From a checkpoint of a small mixture-of-experts model trained on Wikipedia: 19 layers, 48 experts in each of 9 layers.
Below are experts of layer 5 (counted from 0) of a mixture-of-experts language model. Rows are named router (the router's row for the expert) and show model dimensions 320-383. Each number is 128 + 32 x the weight over its row's rms, rounded and kept within 0 to 255. Numbers have three digits each.
After each expert's rows: a language model's description of what the expert responds to; "comes before" lists some tokens at least twice as common just after its tokens as in all text. This comes from a sample of Wikipedia text that the model never trained on. Tokens count by the router's weight.

# expert 26
router:068142114121158096100197129186085168117120116139138120087071172216127148131140099139212210097130138114143158143095157150158078185081126147094066081098134162133110139137119132156139137138131047
Description: The standalone space token, mostly before years or numbers ("early 1970s", "December 1997") and in empty table cells.
comes before: "201", "200", "202", "199", "1", "2"

# expert 28
router:152047118170146126098114105113116190143092139119122127131101108106019111113147119163178117093081099140132116164117110133173137116122142068117142111103154153132133163116129128107134115139068168
Description: Sentence-starting words and conjunctions like When, They, After, who, plus the pipe opening a new table row.
comes before: " ", " was", " the", " is", "==", " he"

# expert 9
router:052142101155108099085139167139159119122053112083139147117126102164193132084125144089114080118112215142205112115193101150097089130139119106174166102103120121149153070134125111108134127092112149
Description: Final word pieces closing names and rare words, such as -er, -ire, -re, -ol, -ano, -ating, including Latin and foreign endings.
comes before: ",", " (", " and", "\n", ".\n\n", "\""

# expert 31
router:122159142114167155121123111149042127131172135100145127126152134103106131080169143135156104141124109113078147138108164138105192153129163114133085061145147078146147161116143193129144087161118132
Description: Prepositions like with, of, due, following in census and sports prose, especially householder with no spouse, and sports-table cells.
comes before: ":", " the", "|", " a", "=", " information"

# expert 24
router:091056153093116153206099168107157068145083144167062155075116131130205147112119096131167116121116052111135161136127173156149123118125104172135129137063133115098126120144165072139094124122058151
Description: Words in sports tables and results: team names, win/loss letters, tournament words like Cup, Championship, Open, such as Boston Bruins.
comes before: " |", ";", " (", " |\n", " Angeles", " League"

# expert 37
router:070142106134108099128132124176163097117105087119104117042119122207177134089124161132127137196143128131168065083112092168136081155136186076133120104188125109120126176137102125088125138085145160
Description: Full stops ending sentences, also decimal points, abbreviation dots, semicolons and quote-period combinations like ". and ).
comes before: " The", " He", " In", " It", " This", "-"

# expert 43
router:134088114195164049137141083144065055141161088108178121154140093169134081118111125146086159144137143127048124106198109112128144136112146096070200114126112108099004122180093136138165138183117132
Description: Standalone space tokens after a table pipe or semicolon, right before a number, plus words like Animalia, Scientific.
comes before: "0", "1", "2", " |", "3", " |\n"

# expert 27
router:040129104138138131069111112103158057132144113077093169100128182140164147156129121111090133080124174142077104143106093151168153074162108152157192116180143127125129142106107112129137104054137158
Description: Single digits that finish years or numbers, like 197-0 in 1970s, 201-3, percentages and table scores.
comes before: " |", "–", ",", ")", ")\n", "."

# expert 11
router:085098134101105097125139096156156072097154101074164073113127132139183101071120074083111125119156108103129101100128140076118086157131124112079126075192118104146114114079147097153166160149142155
Description: Final suffix pieces that complete a word, such as -ation, -ity, -ism, -ing, -s, and last digits of years like 200-0.
comes before: ",", " of", " and", ".", ".\n\n", " in"

# expert 12
router:112149106126132167126129110121157131132184201133187120188108103099152119110147151125149136149084098137092108108161133034147173135112188157090126130164063062103109185189082127088125117130144074
Description: Opening quotation marks, opening parentheses, semicolons and table pipes in lists, titles and racing results, such as Source: "Little Bow.
comes before: " ", "-", " —;", "The", " –;", "born"

# expert 8
router:152117133118113138121193140118101108136125071140143126174140134098133112156119097191120135197137102113061082111089097064123121132134135082099120091117109139091130154122132130125144187123105114
Description: The preposition to (pretender to the throne, sold to Wrexham) plus en dashes, into, towards, New, and spaces before numbers in tables.
comes before: " the", "0", " be", "1", " York", "2"

# expert 17
router:107165100133089103092113083094132170146141062109108068138135122130048116117089163165200123107169102076129095098199145100176122081171100150104088152209095130060121131110123116177135168151073157
Description: Two-digit numbers in dates, coordinates and statistics, the " =" line break ending article titles, and line breaks in infoboxes.
comes before: "-", " |", ".", "th", ";", "%"

# expert 10
router:105133108123207164078153120107112059140150185161147085163135168150076106078119092162104147170151090127115073105138138157159116166095154020043179076177112127089103122125118138138111155118085161
Description: Clause-linking words like since, without, however, despite, besides, and of/in, plus table cell separators "|" and line-ending pipes.
comes before: "|", "-", " the", " ", " a", " been"

# expert 5
router:188168135095202124127120130141149139128137126080086116143100187138085134124126140129144105144150155151090126118097143135083105147176120194146082117113142135123130141124157134186157092151143119
Description: Common nouns naming attributes or things, often infobox field labels before a colon: employees, plates, weight, building, Coordinates.
comes before: ":", "\n", ",", " of", " in", "."

# expert 0
router:177149149174151173128156145085075093113147107117072156150120163139148167131130040128128078114129100087138110107126111143119147155103100140108064088168173122122107134169088169179115111149088129
Description: Mostly the preposition of (also for, with, on) in football and sports career text, such as round of 16, Player of the Month.
comes before: " the", " a", " his", " birth", "–", " Representatives"

# expert 3
router:176134156100120125139113120141164098123101140100157126110105127131150141135120174123098174158129138141117121108136183091086107144099127099073105063137072085104134123134123139136116150248156135
Description: Whole numbers and digits filling table cells, such as stats, positions and populations, plus US state names like California, Texas, York.
comes before: " |", "–", ".", ",", ";", " |\n"

# expert 38
router:211118091173129131122097149146093181119117131146118171154113109092037119104101152121144176152105122136123130153118093143141129062147186184139106163099115165053117104095154183170143131157177112
Description: Month names, degree and minute marks in coordinates, abbreviations like Chr., NRHP, Jr., Dr, and km in infobox and data lines.
comes before: " ", ".", " |", ":", "′", "°"

# expert 46
router:126182143180207117101106140102196095135057137090087172128097111136179110122138029100153105106162167124207140142139059153152132104141104141136091159065114079160115102126081113156115090106126172
Description: Sentence-final periods, line breaks and paragraph breaks, often after numbers, closing parentheses, table-row pipes or headings.
comes before: "|", "-", "==", "===", "The", "In"

# expert 32
router:125165140149084103085089151135142157124130098080151120097169150199155150157131096114090116087135092157138137160103134115086118138144117110157194138145127155124144156109143104140113130126139099
Description: Past-tense and base verbs of action or reporting, often after to or was, such as withdraw, returned, stated, died, used.
comes before: " to", " in", " by", " that", " the", " of"

# expert 25
router:055139117067153137114184129136123147169171119123160127133118097157131149114110175177131166125111109157087149146121144068075169067158123083112130127167115035095092096158143144124106160176071102
Description: Prepositions linking actions to agents or opponents, chiefly by after passives, also against, out, off, using, defeating.
comes before: " the", ":", " a", " by", " his", " JPL"